config.toml
n_layer = 11
d_model = 448
n_experts = 32
experts_per_token = 4
d_expert = 96
d_shared_expert = 0
activation = "squared_relu"
moe_layers = [0, 1, 2, 3, 4, 5, 6, 7, 8, 9, 10]
router_score = "softmax"
normalize_top_k = false
routed_scale = 2.17
balance_loss = 0.0141
balance_bias = false
init_std_router = 0.0248
lr_router = 0.000516
vocab_size = 8192
norm = "rmsnorm"
norm_eps = 1e-06
tie_embeddings = false
optimizer = "soap_variant"
lr = 0.00187
beta1 = 0.95
beta2 = 0.95
batch_tokens = [32768, 65536, 98304]
seq_len = 1024
train_tokens = 362000000
steps = 6038
dataset = "wikipedia_en"
Below are experts of layer 7 (counted from 0) of a mixture-of-experts language model. Rows are named router (the router's row for the expert), up (a neuron's input weights, with its number), down (a neuron's output weights, with its number) and show model dimensions 64-127. Each number is 500 + 50 x the weight over its row's rms, rounded and kept within 0 to 999. Numbers have three digits each.
Before each expert's rows: a language model's description of what the expert responds to; "comes before" lists some tokens at least twice as common just after its tokens as in all text. This comes from a sample of Wikipedia text that the model never trained on. Tokens count by the router's weight.

# expert 26
Plural and word endings
comes before: ",", " and", " of", " was", " is", " were"
router:480475560460510469537477511482470498551445514530470544526477513492509447486525536521513439443515476347641479493517481437512544535468490543472587541442549618519414527548478537525475597448465500
up0:504493476455462419499411497457560448549496464458547412498539503504548616528520508573575515429511566481572549465526561485493555488525560472493558484433447479515522481535497464535467513529486493
down0:528445471406528436426399532466499513505557499519563383445513446523514418568579457473463467532434549496505455516462467508537438504474485552489485470610478453517506497444566535508476512565472541
up1:493520460541546462441492529511420481485474478455482564566432471453518497503520486522416516455430532509489460478438514521449542499551537550497537514501587468556466556610478544559478469525500549
down1:488532538458462463465583525496437476482593505440479486535543481482549476580554447430498422501506515489434463525525445639507538448489531499592507544465465617529431447553570425601484430511524567
up2:471477455477531429566389521478438566500477524548549517455519503480554513501359467549520467494578477532561452494479456472505469547479546557523499443556454532475475439512545537486576472467469458
down2:466440516553456516485520481462544490467541591438445469573579536501441464490526538515548491497539531548580472488539543506475461497514476482581524526509488539528441514551420476584556543401523509
up3:508517513455584552557623477528506538555408490449536512540592551477476500528460443616464551589534467509560478454460455447535517486524437540557557618398514458479591512477440531506521438555591513
down3:451526536520525539588482457402451482462510503453527444501519547477480498491531459535488458461507615528429464524484384565488477547470553419570591543554519475488543510448571548504514586565425569
up4:516529464539515503548487490481586516422454397472463463526525470535540553502457557542558493579548538599446489442534467411503635540502563461425452380491605548494498484487549466468456485422531553
down4:486512517502499521454332509520526548503588491426501505551475528500504512534439485459454511480577477577411321488515540569439510423564533528683537505502516541462568436539451446578665541495431552
up5:526570558562477478608467464497556453421531470501564435586458553486565366533541524524524467586493494516572428488559474499483525445460528513433533537510452455571474542468593476484508477409439516
down5:442454390452611500584417504512455498445483485546491439491541503609525503447466513519454479533460554498538503509501501476498476481495520536426498573515464488532432492481507495469475434507563650
up6:417496415549503328507475502503433481346483509470582441498439485411546561524487464546548542540536520532565450507468400416509497544494532379484544533557490539475462471586587505490454541475492583
down6:450433464540473544391541438449421567507458533587563514484521507573509502538458482484488448496517500475494465462529388447430429505515519463559630546554475517420482501495612426463497417508483546
up7:495456532403395435520468498492539417538515484520431517463420509513503561522544547490571504463553493524576417440517446493493527613505353520478475468432546460443424442462564543491559601538503484
down7:499427552522510486564561484531513471582482521497479462535535481472478466446452444563556471501523517431410578425518404555498426565505553586629553477498493393512520461505540513495578549557614512
up8:538537559595455423483440492483512504356389517612536518542441555365399447510538522554479526515506462483453496480483479472511474512468515519397564494525510586433452528533488576462551423580428606
down8:521409543515477493457566448539514473489590473410409409463472471495485484411477477464506501505462441521448448407515433548601487579491538538457558491474485526446526517496491506447580551518510442
up9:501583461519547534443460504483479457392520558492547546540537467438465480537544551559506553471535547454533479473476565472527498550501502479449492509467541488483393404582565605525494432530468581
down9:482505461403516458438547460456462532533528550479523515572417474535461503542531518491430527528525550464508545544487600500418422482553516555479453574545476488534504517543552613557456473534410483
up10:402519483509694477559456510456523533637446501543555450552483477490493530509504543543482505385451560472492541458468485546508552443453441490411464458449500394562447504430459552492508523559495478
down10:380475481479549441459458467590488474514526459620532585521465520560506553516557562530562441390482578493570471552557556516472532481482416589504516541544507469560506567437513497529519468472557424
up11:477542474479563415542457452480500484513489507522476449438540559486513432546539499548478447508514480406539515478426423612563509490585593549435572459459486488609468489453464507511541458516551395
down11:540530585392524546472526459455467495521541521412434476524492468486526517487499446501496440561558511532417549481508570554531530514531521582626507412555478466451527489584513414542532526453542481
up12:545406583521515506554615485494533492448479524533541430448468480485488454498496496571461507436472438463607537435530454401357539502460515466467486535457467525450381564528620503550381566550538499
down12:541439482482534402539465483511483466436491467487487457558508462476465482414549532505500401538566560472496541476567479454546539551476456468529427485502508495523568445506505471424527499478582519
up13:380543513586414495524447461475534490576475458503516496597527621573556497474461573524534543495499419473452409488482479540634475543473556570507569471510465468614450443508430450447531542452530414
down13:444427459568470550622538534529495568581467569505483456443505509499402527491418516503558507503491564568585477504511573503518449485555500485491552573484506554429495567521541459465618413490481569
up14:511544481538492497597294548424521466502478468579505521555451439390439461520554503459528521526514478443541409486499430499565534543505559499484514414497556498531510414514481506435500574473535536
down14:578588480564544588503387530483516558548619444600475468458518533431504473483555430508567455499440475492439508497437581528540497456427519445564412531508584529522464464563527408499540558622364446
up15:495528463564490435515458429483550593429429420573487468486506550466507503570461538536509512484518442557462524472458503466468647489485522453462513424495515493453351404545413592436422422416537480
down15:472502530572536472482453482565592434465460587503525501448528503532510607576556479559436597447522597438502479543496552486442558513516499533476520475469553537535452484458504568448608452428551519
up16:450470417579537456480439505556536497519429525404546538585480490521518469506451583444531509535577482497498529467544378460450510566532518590561466443514440577394450464462495575417551494348464574
down16:445517539583436485432461407508559458470436492543568488495535470531493521539484423498473471505507439497531562491436508479495516514448543582437561448540525550541480551579507434486400566418524537
up17:488523486539452548448511472472596519430431437556405455537503592511512478586399451571512535499458417465535518433535490456564675413481509439547548471506521530495454514485509516488452440451489503
down17:577528529584533542474496468506510523499488467401538404493433421473525491609527505512459482473602423444578489428563550458547482525468432494567583583517496537562485530543553491370479437585521455
up18:431530544462512491470564488445537543583426488550489581543578533498536507515545570523384487504427496425536540498539526513518535436420465476504640434481490521461601458495442512538526467526520480
down18:530498463462584352517404423527494462479520434483469465511503459605496430501534448477530497584524567470516474480579580488556493606455507520505431486515505493402546495415465470438492441517489451
up19:361545468510460554605515484435531482487452545562457561533434488472525560542544594531520564422513504436525490469515464476495560429479543473469569511501528472619476512473532481476477516553430427
down19:553504485546521506392482523469476547529476611502531500544570581500409500495492485484464484455519436477436482595396522517444419419526438460552443508505552551514518424518506512527546563448490495
up20:518486478546459559504449460460542566522461490557428492544463477436591489518444466522566532593455545441494452452520523515511519420586466483427498474512487473608461519488471581452550449494504475
down20:528498465550491607462514392484523482567449479432516524521462498578518500567444559482438447522462498512396505446537605545480453482513509491529421449449491510499498543439406620504495527508516508
up21:459485540531432499460499505509517532542436481503612472497500514465583498438436564447593542503476505489561480500452507473552507479487559494506538512509500587561520528517524556496495452539575504
down21:455442487449495548430450483668518480460512501478390447456491413543449512559564476508517433433578499561457497427592519517435536507559619479511485487454507490521507437519485447401472539511602501
up22:487524588555506514574434500443503510528495477493459379539487500505427535526539549506622550498557543477505523454454543501552549501549462507513509520493596535452485521553425564465409482438457510
down22:449438476573520542532524538489510461619504478575425515527494517524485422457515481472491506460376578554467512615479560492518595413599483512483527448539515460525405523536555531512654496476579579
up23:520450559596499503511510451547603457510429589574595471500560556455619459501541533504444528469428442437399509490582557476578525491483473549507464526485486521532529502525410503471523518584407380
down23:426517537480511509536578479482478458394422518536515464462511509459559530533562553467487519532491454490502528424569525469460496572487490589474452566561579427500526483569492423505452497453460529
up24:536505450522385414511482467492676513516415490518467497517528530455571405562530569528534528466469445488512461454468535449495509463505499444473585542398508477472541449516514489467442506537513508
down24:526497502478460577497465544448625489524471534526438458521487503490532534417571484566507447496498515465591521543574574568483455479488407561482500485521422549476507451559445546493549549420481540
up25:437565489536507466539437537531514509553436451524480559569508560476433551542529575511485561449410593434657571555521577500471503588542504450483630433530600510524452391606417553486580429529404491
down25:493389524458485454559551483566529512559468508500509465488489474509424478476609383464535474531549544480492548492486506452492497534505469516531443498542483575474512527475530398491509447480582441
up26:459551520581426430531454523485635472448426474506509452513468574539469433529460534590512507508553505530463508418452475464484532474502501480461494440472530491577484474551541482390471374426553497
down26:502483519430433465501443379493401472576630495499414449506508468501496543484565501414560483530563482482472512478495502623475567501442566539501399440494538496503464455490590536344444533440526452
up27:426542530558542397437391522484497486498479458520437529488514530471482482506444487518475567482505510506378431452545493527537512482426513520546557499393488592477513481548498508481472495541507514
down27:550507524537563487405398489517514483553494413519487528436482477514473600469483523564454543503446591563459500505515449652516451543559500604446536532485470478526516497453422459487594477460450538
up28:517554539545441499438489436471513479508448447530461516535472481536529547496447526370587463559411474521538570463485430423483502509546513478428514475486517545500501378390460515537559514440545487
down28:466505572484474468479444584497441540502472410562584520508494513544555532529496560525533442537433518534419559435450493508419506508475428510552473406550458403489515463457383559548562605561485457
up29:461503513513360542532574478453514516529443519526401551529578586504546481496466461406603594551549547435484526434525542521518548480463505525503558517553550485544426448445453440488491523517595469
down29:424470433497568517451611556500402485478515599401467493535538450426481523475476559548504518528426570494494523531479558546548583480557472460503463519445440534441474497550499448515551645552559423
up30:498551385517510412494577386425543459460435458488530486482526529491514517544560466458530621496541531514487474437446500452464553482543513376438537409566472481500535501417470488476495478461549514
down30:467510536479549503558573524430563567504515472503457535496550419481526476443440539428532457368537459534495525528493447488456459514439500541411449478558472383484524430558510511519590468485463444
up31:421566534550592552514552489540550465529431478520516510578498567445553487530517557574507572356487449406511457446402433439484526450496442513488512489486489466518490473526393417513495547504482533
down31:531445483445545523446490483553367462394487422438463528597536517487508467569500518511562544455489493469436454485530468509474529482529524523494545488530537466466548453474466554530516480593467513

# expert 31
The, a, headings
comes before: "-", " ", "|", " first", " —;", " \""
router:492519562528484443507386503529448503514467550518498517539618470507572552519485623515470428469437502619473593484502463582521493514515524526467525553490487477575577469509539484560398488597488497
up0:556467442481473419486511448473523550518473488519504545481536512481548519518511471529555602552497444449429492499510454528486549462553535537462384552514525472551524478466399544526574466547521476
down0:481453657514481497406430568508443459535548458444509486440516539537513446489547514538533558500480496547362484524518525504508532506402518466426430475499528472457544450434622453411464464504467432
up1:411430472584518453556496472488530590561445496468451530552552469495461385472508564566564601507457487549550543481397605401511534539591594531542529481489537611533511438471514457492397473520529421
down1:396449460522438509400441517472451521562507542477512482522521531498413524521558492531484476494402486441556408516462508568528565427446462480492511534577443499430499465512407438535501437491490524
up2:527589473457506484510382413517450510596512501435480587420509494583527560533430508514579487523529456521618506457554526566444476465458480468478563450477510510536399520522510517520538553455556427
down2:539523445411505536477492522548513541496429411407487430461520503419493570499359509518520540419425498461510473511528476398473432491580530506576439612474394540592499505534492497449567467479493519
up3:559485510557519414467496493462540487453471379452506499344496471422414513537414455535498465530520527567618511510466479479581509505489518518528537546448535473612522537484497547488440410559461440
down3:446510535425523355466493531439565432508489483472458479478472455544608462558512498431505488514577469469436509497485533499453519579588555507514532535513585466413442502516529545571474430514450434
up4:478490495573434471454504413468550544502466479516507537524481494379524463603479532520532541455579459492453425471587502405528662510585513470418500406481517459433493474559513523440520516485675514
down4:419495541496480517478444495570443520542487501457430440493486537476525568476478495524345492491517476454506538579506494504522491566441411546459550479517444461490480530501547530496469523540454470
up5:504475456424498537497414439421472559468466486554431481456531553449392574555485521502506508525533504536551566505389427455396503500484560493497467430431591598447508507510462607415355526454516535
down5:539462554431430501577481504474594467415497451562587441522507518593401453546463454499464512355410475577529485516560518561582512451473508549528364535403426479483574503407449491455467531552409518
up6:512538502500491505503464404529510528542473544504548486421591440616477592495446580534535422526561456536527545432538565472455508477602555527547558441506493522522458541532580518467517489530404493
down6:457514457533550499550524537469445503464512491548489476510479518511439461494493455492488559443413523541447481569578492548469550499520502490486499521537466553437483459562493604441501442496505565
up7:482424529526512532528537391467562520494304416489505515525544566507456490660513489612614529474528509498518516421506464461426664445494477521440528445454503488353524508466440515428474541492530473
down7:453533467476408407447510402452542499514524554531465439547478601489523483375495503424467478464441527515552475488484466517531575466492493473547572494461540546565561524472431421473546507477491472
up8:536512465522573515523457486494472540553457485506588471536513557497526446539449526569639514509522476464581568459530517510495528479530515525525559490507423496548472546499543460539532449537465473
down8:556412477525566478595484548510461485510559547441480491437554458512490365505481483550516451513433591437510502471460535439483472518562539458535513520529464462488532427407447522587475502469546550
up9:483468410542553513547502527509540517458488444516460540432513471427388473478484529533507465594585548540551498493518405504501498455633541517475433568481481593540592499448420515451417470507544471
down9:482512470517529484557478524484463472532499466572544472535444448546465486486573533414522493599475534497458492531400434491530577523484494477516553561567491466538558497485527616422433490551509522
up10:506485430567430567460551474537506523513478561561485428439489431432553583494439535449507480561521491515544528499474527468476563534541475472471548506479494570566530522465571522500451457459530484
down10:501499473524521440426552521480546508562436424490514432521566527470524538528484481533572454557530477449481471530551454466476497424542535515437515528522574542573472573449569528622566485527523552
up11:409486402565437478464572500523527516495454357476555492540446565456516434507486495501527527584534509500462484444482498431467545474476537451434553507538491388404523510585449539402501586463526452
down11:511443540547510471482517468447567477409423431506459540476547460488508509478494463544390476569416477489422492482527503589471488485479519469519524519508505489572448464509542444524528481559529457
up12:399469495633584478550457503483505535432530506590486550486548533489480533551468524568474542488491468483553429414486521523492500491556479445497506504408525623489509458515565506403535443602640510
down12:427489518557457386464543585466579390427605515422491523438531499453486485486448622514550535466445530502467510561468521507432529488523526406555480531455484500538530465496544423544479472503499558
up13:426566432522503454520431449419525515603477449540526423514515490459536438532413524545472506470546454524504425437530501529446521493466487514423506507433491519435421418492519559557571510499620454
down13:418563503461470499480501401494529496581478518542477518469480520552484517428529504515418509614531449541554533544467526493501549541494453464545515464459405477511437521561540400552515524532519525
up14:456514448545518494520488444513482542427499464556470467536511551622652546495477399457512490520471487502537440574500455436491504647513544469479522548455551528574471445534559613473585441596580421
down14:465485454499455521332560507543471435504435539584533568517406513494577510544492453464462627475456496497497440423461546556628518448503457518587469438477592499451416558512525495426429582482521540
up15:442501454485465525560491479511620588479461443609541517565508557543502448625491471526547496680498461473540563461503551386469560475474562509405497466473497558463474446495441471378487518483512465
down15:467529508508496451432551510493494518564394530438470506521477536582480520538549462424488483647501616435419445589412536496498429520575523535503742497450443439463485462528494425530433499534503566
up16:454496492558631502501463467494431409570497478466518542523469545512462472519507535502589490429458497494509483501543424530482489574490523509444472462455434481530470456595468555569422518534554486
down16:596467478502545524444561499530489494476531539460564501491557462484466574491492544513561443536436535524367533519451528516530524503524490557498523487542579506566606568420579474576517572512507522
up17:496569471553484520422486532502457427475418422497560465499578555458526604500399508471520479446460522575582523468418527542476519440518537526516548570507523563485498514496395556497547537523490506
down17:510505421561555500498450465593489512498439481440393508485486405447545506653419493479490421566451458465438528423537577435530534394420448566515497494477517584439468487512485525482533481468450521
up18:470417408534506487472522467483563522491469488489437475583406579458510365542503443596524514566536395468553522440459472438470607484451566445439480489404512508498528476466474631487502487464616530
down18:509533493591555524650532514528474626472462482521536347453486575520563551450487364501392498531538481539410486403567476496562390543498551425485472425483431578543478494522433484488539462511485472
up19:571571469491539458567530398541491433443482590548430454572511470525452510547426535614482512591531472515432541442559528446518515562505444485330492478495554468460470510536544439529511567444569525
down19:434534531435526491514519462529476480502565599486441507490507445507450567461449459588495520492462442451452448485547457525483475474423540481520545508545439492456491505567438473522485535559541443
up20:457451503554537591583415498543477462572424505445494551497511527369529553516465506535486530497500578458437620460408357547519531450569502593400483468452563578544423545493542611501440402484482467
down20:580436608542542501488573492438407451363477493595625528542538520583444541572478502512623537429462552537423475546497564537471435552439458524544584490555499502572466427626545507462501524592542426
up21:514566530513437489474486473530547431551477483497526529547554520477610401509452352480511538536589432539459426493480516447490479529451439534452529465454473434569444483381508455423442568497585509
down21:532609443497409561601515529490527462555536459516465438488507532577540561583563448518521467516574452440566514489455584543460514459440487474472559515409486616558571493449522524530529495608470404
up22:482497446477430618512595490417450487470451367524428491491513566484567480483531398498458654581504508486516480537482405557537526423474459588510510547547592507520536508429540489471467462483488561
down22:549440485464563515488500493534520433415512530427499514561532501483487488492534440513550567424493490591523573580527505530531587497569553513476563550585441521390475534549524470544545518456459459
up23:553487530493542500549466484539513507530413503500442618562500526534553509554514554577538512499601573473535529514495434483475511466558478481488555431468517493537493495400553534532532536557521517
down23:532546497570531480566425567479566438420604604417425486505547579489633526515508491470489448534447518446454522502491454504499511382508460529554500483554523454505472468511530486495498555530582509
up24:451568524450524549485498440485478521521431434521472500518575569409541487521492436461573479548492525458594516480464390545511477453550558534484496512528538491512476415416487512431477509485513562
down24:576408460558488458486343600542457509522409454542532447445493511420567504460540476478513482602567507471483443502491477548494676492470518511469425472536555557537388457459526566431503552440480479
up25:479499507490457530477507485504484514435467510594444524456524546467600498515504449511530461599383502551436585519421497522493519483531416598431548490489509426557449382483538581462481476389513456
down25:427538501566526529450478560529446492490532518502482519558483468457515573550501453574512478465423558496544454541544447532514479584450529461444567533560504517479537487493580514441546502525586464
up26:555519516466577436457542452538548447447478549442488594532454549542466622507518340524539509507509469536379484459610475408534512540457459469533476541444440484548531533543473435447511545487532489
down26:461551543492530556512515478447486488515442591475463500484448496497543575513484526515497510575459493521465396435438550574436508453420487527521525466465532457441552508503480541525519473475433408
up27:393493520552520525454431473519518489439464476488543537578488526401528551559454433506460531546522509434540527488398477476490513499456516507475540417455545544587491366431486564427352483432576485
down27:523470434402547538456450463433511423541574560567463513492514526405470579542508419485460528482540461474521466483472437556448457459506540512519545424501501580416497468427631497559510578465539438
up28:544508552480458541521514439534527421536468511457490504504501527495555480575435486524541601460522517464550499472480474438438529563395491420431568564582461430575405432538500489518558471433606460
down28:533539528536474523567459507423495460472536517392600544531469526595487408448501433481443463485520509562484443547491518495479500474425493536533486467636561528540461467499523384445476385450477502
up29:581507537523458485468503477445546477524503550497525443442510564450476493507491575506470495485577424454508487531560505496476495421474497497449525412517489506498417432423580536534521577517433500
down29:516515493509540588491479451554531566530477494530458476538472562496477499461548473644519483559527484457508515467441496523484470567498469473487477445463511562443531544514452443515504523478457510
up30:542535456491426509513546494473524506505492405443467448518596551571587535420539478500541457487592469464531542539377461495503506440511499450463575455514548469570442461470539473498536568499595504
down30:574482412441530526430493551536480616467549445500509486395500408551557505526486527513446515512474459629527515538406520574460464523562549632557466582547499456477444420506512595471580492451475487
up31:419509453505535550504541511556490481595518533543485474479467532530525540524459519535535495430488434573475470475494415613510485435481576533562524531520520533532482501495545527489414569478514561
down31:565583486500564459386423516626426577486518524425508562447459461552520497579484489523532529491545514504466454510465501572601443517492505608517422466399503458544439497492556566515469474481495579

# expert 3
Punctuation and line ends
comes before: "-", "|", " The", " and", "==", "The"
router:490460555485435533441407458440588455536542526543568511469524560450446397450488476505526497543542499393412508512528514514449552474622473448443473502504471479506519553543404498535475533470547462
up0:451570444504441463497526533439516447506485534452549547546525558520449497530540480508550628444548451503551594491525436428462504538510500439540669455540573474577465461549441512446447501396486461
down0:494536475562439531505549578433488444453548609474491505470581548405558477451541494530478504530441502623485506493507529518487516404461446510496611427569478471505547462536505507492505552443534584
up1:493467516526474436499531521412561492540543479502455587460512525525427487513588503521561550423569583514525453529516399470526509553592474454484505474468484562503564445534534599533520492553604490
down1:669510513505515478533481471481560489501608467555491532516505488511515455450497483528544462509445571469578503526438457429505479543479468471473486459561378481554514513487583567504482527519539427
up2:502482485500548437552532466496717454466496449484496453491556542505530512506506570574519550457515440493511435352432546395429524453456547561400594451506524489518525431454547518466504524479503552
down2:603489501469533508398513541565464480444483538489547523528548469423476449477502356488515518397505521477461406513583521441486640468471527533629533446524451502553590455559527568527518472484506439
up3:533522482579466492512451492450492518502450507466445595415533533493519525491559547532530523510518485483377389539551499491521503490477641466437447580503481549467477567564535557484555448462534517
down3:560510506477534517556534417509502418570497463431498452477600499508591482509488514407514464453522506514515450563534578469463577540422536433454551498502545487518430515423556560481402540427446473
up4:399504504596408506458515487492481464506504530601496529571570581446448424469416418517518537483573402491456506505441453430411585451461499534536572432496513483481488465445535447505454308487481443
down4:492507515517499505507504455533446593506562498439590552478505578491479456486504454450453445512465487512534465421537496545485479514500463528351534465495515547426455503422496532540458449620465464
up5:564548494560495559506465481501535471473518460442534409513545506546592497541467559523414447479413484552491403524434477621467509452446558446542472504479478462495416462505471595479601521462477495
down5:554510566520513544507484485522546455574499522381445476512490431435433490514462438402410509585549513580496564619470505517495492605451553541508498485522503488554541487471504496523467452493502439
up6:506525507486495571494506500423556529512478470479557570451492562493461470499463502556458589517562481541549495470528487446364548477511549429447537485477463498498530496608514488473407495478438461
down6:480570508558528458601569528546441531512506528474493472570442503452486615482435459523576603469513511603516451454512481495538541550496579515551524509430481473384513530521485484483492499420574468
up7:451505440517479480483513486488544536560424439484527493508498550562413498627448544595611518548484482494472495472495437411482550422546513467513529494516505494493535411443485443475494478534577490
down7:506503498476636404512472526475528439521556493452519435429462533471530506421497529482503511397554463573511577525630406490503492489444603511446500487493487518425530601513499478523524506513466595
up8:391565482509571503522443526427494537481484544487509579499540483426463460518517458509510663549592435579506475508503493461457566450529574409468497526480537474499548548502455466448472492463501448
down8:535501480353589519362472491467438540454463449561565607475502405505507488510504528493501555396498532615513429486530441475404365428517479529452556511542459560406535544482471517553570454475557566
up9:523534462553476433405461477449587536483507478429567596467469568453510473492498522502559531522477543469536559490595453582457513523526473560525523551509560470480441436577569443533469488410554520
down9:525623513542486507549535482474566533454501491509510499442526388643476478429654502583414404492503483536486433508558507561516551497451528562565513605459488597441624438447460466565439496591449448
up10:391544459502463465426443463536489512479501532451531516435464557503507564502458479524519412504548527528451615512494480391413539466517550533491488528509469445561378489535464561464447492468421427
down10:502534478403478511526510512468557526475545501578521511580630451618609452537494401487507429497477408481437469547517519585440511454426522547464447547512567522556560508527416557559489611499532482
up11:435517395592524455586477412441599605488495447482482554453466548430585481625497489515523508460550488509486575401458518432502525483491502510504621438543504460592498479539485522503485526474514497
down11:497493533492534506447477426540484457536542534522548536567460500520511400498406533506534522487498544592340412623502539524499513590480478526510470472443491452518390444467406556419510470470510504
up12:563762475650391450530510499501545452498536402523585549536469540590463530530437548510573532527537502404521446443505531530445496462465515449522563487482506523632509420389518471475442498402548529
down12:510512577487442462439438486447482477457458434517523476476455535513529553541558480625503523524572459468542505399548598448532556482485548486526554488477491506466416446529499405456469454507431625
up13:456510452498462571470552492483531555550511450569509478363494518489496475533583465507518477479485430422468493422526507465448508569543604406534619538499530494517485405604435606449532392486463538
down13:556447524595545567553583561496440496546563480512517506541513415519558489489446497470508520504395469421506557428495586549406487462488462521510565511550534567492591421445504507550439571519432512
up14:457468452574491463468487507582550447586474613601480463578491500456459430519545491537504526592497453489454462402570443649450475488525506516459418422517430527541411606414401484487478582537526494
down14:503492447468468447504536499491563466483436449457452418431499578563435379498468501546453430509482366543437603344534496540482472459504439573519433490555439402481507575490485526500518500448535443
up15:463592525523576504521490462493463535596479498503436499448455522457468522513489528543458576461477495562523400509399473484469512523444499538498550495582432483524531434510458515465493461552585495
down15:534464449483539530580494525503505386613534524555498489598500524507643516599451534616495471461401474468584509555589530560486425463509483502478556570528480496492561565437521491453559539463442518
up16:510459495532528453618508503493504468435490494507525500430407487461541482497463524480529520486491532622458498491441520508410519434490545477449565528498497413504575500508510532498470400587529589
down16:448381529519502524492573468545523451556486512573423478498513461481505554458436538584461547494474490522488543480486474466462533507553451493583468552425450525523503493430454410549374518568522528
up17:438511464584437399489495506428535519548446506509542555432472454554520453523531557556568456514496519482563512458477438504484512536520418570431528503548463529525480507514451603481564488467649445
down17:494464566564403496546560407511451562573486549510469432427539425541492495493451600450540436431541453446590517460537444589594514491437494482534477507503421510498561502529408523482663482408561527
up18:504552496613503499451372514383556513424485501557488463547525477524487494534492452481467540450413570530492422557580491535509504498474482489456501543490522550530550504401455549539426390509553557
down18:481492657490444437401499480479511505479433525461592431515518483429470535516460416428498485500485438536521483554476550570621493512450477570494489547514458540490545515531490451528566487522572491
up19:497518432546456432441547484444544477505552505408563432489434511397483594506502577499613485612515497493491486485467427452538485568525646536473499444516477487489451508402504598436351549523552549
down19:478461478535473444482552391613488461546570518487494497509504495525483434408550533492510467509485593506538450479436517518475571508516469507533598482537469436443449567506511519591620537425593579
up20:410491477484482514542507367482599518454499504593481513540471564512513500547439550570493499433484448468617600445485515485475623490503597410394547481466545447535477501512476579401496494388484541
down20:559481459589480515438529583465536548496554496490486508550498524448566513463515407477458505560509573503522582579551562549479517481486522441596417526478477448501424500396467528483527554448472494
up21:564569496495503528498497465515462489400541471431480461440483564522431504516487563543506476358523525526545528460465569477560464578463555513457502493468459496499535468530500455469490446482486560
down21:456507415486527518497547459480418567455480494468546454534588387418532520486417518614521437552403631531554455437513454543488427398453557441473474577457524534516582450539430513547432462464458625
up22:497558514541463437500555461529586459467419485492528482487470484476531501514501593525532513485520517489537431485548525531483543435565477477484512533493465497502396502476601478496486447522469531
down22:570588567517452568467462629594450454549331513462535532438565466467539536566606499529508491449485502594485434473450509511472543521535546533485449407462518514510531527484610499497439572569498435
up23:488524460489430476592565507455551486419403537505466455605437486496414433497408500498461501484532429475683485472468511435466505525398502514471578510518488455562499482461449464444490511428562559
down23:468554523454531521498530571436387495460488453573476475482528532460488475446443528401502512570489500535509603438407511446500507446494576433529419513569450534585429501524472476531469526506556502
up24:405447548544413480530441508446545487476473512487459564512485520419527436453472466539530542441532445541523425499484466523498493474633488518516598508520572471535573503535436492518477564480532523
down24:474487495554499455516507465473520501552471456469489571437427453441475513430532520434469616438533502566490517497589462447467485521507523518543456572560470489640547536505441464493530468501512516
up25:505539554549525321452518513528486484591516541499598458458474549472412520539567526515477518587465558506388512497442439522445502491508531481442507512473508492537500551457496518566474573546459603
down25:488495453468494469485464531502535596528534472423550557538492495493436557470418557473417465419466490525551578517477543561427565537498438444445492473522605510567429631500452544593446520430492565
up26:473539508568502447576513479438508595449468347528553492445483480466521434491534495499510502417518565590580474507436499492406492499433491534541437416465501503460512583546535511547419482501493462
down26:470453552492457642420520518479420541448417537607463379442494595599547468377456567550391508558501534472551533531520478413564489469501502585498462483492463514571644362514557505500505485505436519
up27:494621537532542451415434525510496565533499498512521486451445512483559613514469483534546480456522546428573615504568472500492530570615548391509475565508475520474495492549471580519389423475478533
down27:498523532492600499471527481480530399435560514456448504510493480478536492481494512443523490466494450507503545504498459407452476560506521438545511559530468546430603513589517421484517534508451493
up28:437511525530465425485425512526516443529528457472603523478531547536502427505482556565496579415531455493593393519533468493515513495566500504502551515479573562523523547562434466502616507585533477
down28:369480542512437463531575538485450366555532519488486438545471560537485471518502480451473465474470455572555508571505526629544558498416496557572484520557494510516486451568544427527490502561512476
up29:545586468525512460491506545481544519504453438489552561464513471524420504557515581513530522486464477450495524493486399426383486427463566495463453520560501461537516510536462492493493509434561504
down29:564552425475547511388501520488499372435532471527451474470555552407468521555537545553529521473474505477474505420484479390480513492483499536489480465513518539583540592525486502451509402500450511
up30:436453456555482486585633491599528515485418453530529463466501445512529537525436506530456496431490452349420458477490535430506519478581525519473605446446555479497545535539448573465498423560529543
down30:476473475605485531550518483587435463544467576456490479443547502491476557527444444432528506522403508539501477482452569466482447511499499505504469423489457466515563490478394452513474540526497364
up31:443520521481469517435559475480631471491455402596538562516540599484512481507548502494636558437529518395520466520553462514528515533506457457565519520436555505432459458518414518552503533504604421
down31:554586404510498558511515552481462555493459549497539505459544538522519531476516506529424601497529586593513408610570545435470488439473460478506539487548468397488501478541516476514512540548525438